{"d_expert": 480, "moe_layers": [3, 4, 5, 6, 7, 8, 9], "normalize_top_k": false, "balance_loss": 0.00782, "balance_bias": false, "norm_eps": 1e-05, "train_tokens": 377100000}
Below are experts of layer 3 (counted from 0) of a mixture-of-experts language model. Rows are named router (the router's row for the expert) and show model dimensions 320-383. Each number is 128 + 32 x the weight over its row's rms, rounded and kept within 0 to 255. Numbers have three digits each.
After each expert's rows: "mostly gets" lists some tokens that are sent to it at least half of the time. This comes from a sample of Wikipedia text that the model never trained on.

# expert 1
router:108123091090172123121144118143156084077094113053130101115140140127171105116049062097128106164158143160143062122173124112176140079124099102076136129162150164081171139115158117131101063126091125
mostly gets: "i ", "os ", "u ", "ah ", "area ", "land "

# expert 5
router:166147106111139167152174117150093100116137066143129108137148133157179098112123082120145103136157101168202109148112061138130159184146123076136137108147163094086177102098146095127133126097168154
mostly gets: "when ", "', ", "\", ", "and ", "but ", "while "

# expert 3
router:158186120152125162155119141127099117109123136120136140144109125094091132172068132115139131130140180053168138146126152091157135167086143074167083127135151149112135099160102175128124171087145129
mostly gets: "not ", "had ", "would ", "such ", "been ", "has "

# expert 4
router:135112087090135131119086148123144078126081104153191127117112162136206101147119120137137133113153112099176130135150133115125103101093143108115143098121082082098173093107109167063107111095113094
mostly gets: "two ", "three ", "two", "non", "four ", "five "

# expert 2
router:155139072132179127134132080136169116098151087105177060071176183072129113159076122128090097119130149158184108127146134142152181168101099118090107145179136143051058083135109078156140035162163090
mostly gets: "°", "″", "′", "km", "sq ", "mi"

# expert 6
router:195116164148202128157158184183107108141139129132151156102124137147112107121088066098127193129133175067133140089154134201158078115127151145135101124132109113132105104133100174093139166071086065
mostly gets: "==", "===", "\n\n", "== ", "=== ", "===="

# expert 7
router:172201167123131165188141142184104117080095132085160108106131192067121144182171093148097136115081195108183169118100130139119157133083156112155092175084141085127125084131140125189079120149147157
mostly gets: "202", "201", "200", "198", "199", "197"

# expert 0
router:106160103115099197187155155149115148108145108130145119149127121147123160102163157152095077133080186160143148135089123161129177163094157070060095109108192152139092152148089157098083140168178165
mostly gets: "At ", "FW ", "MF ", "—; ", "Votes ", "|---|---|---|---|---|---|"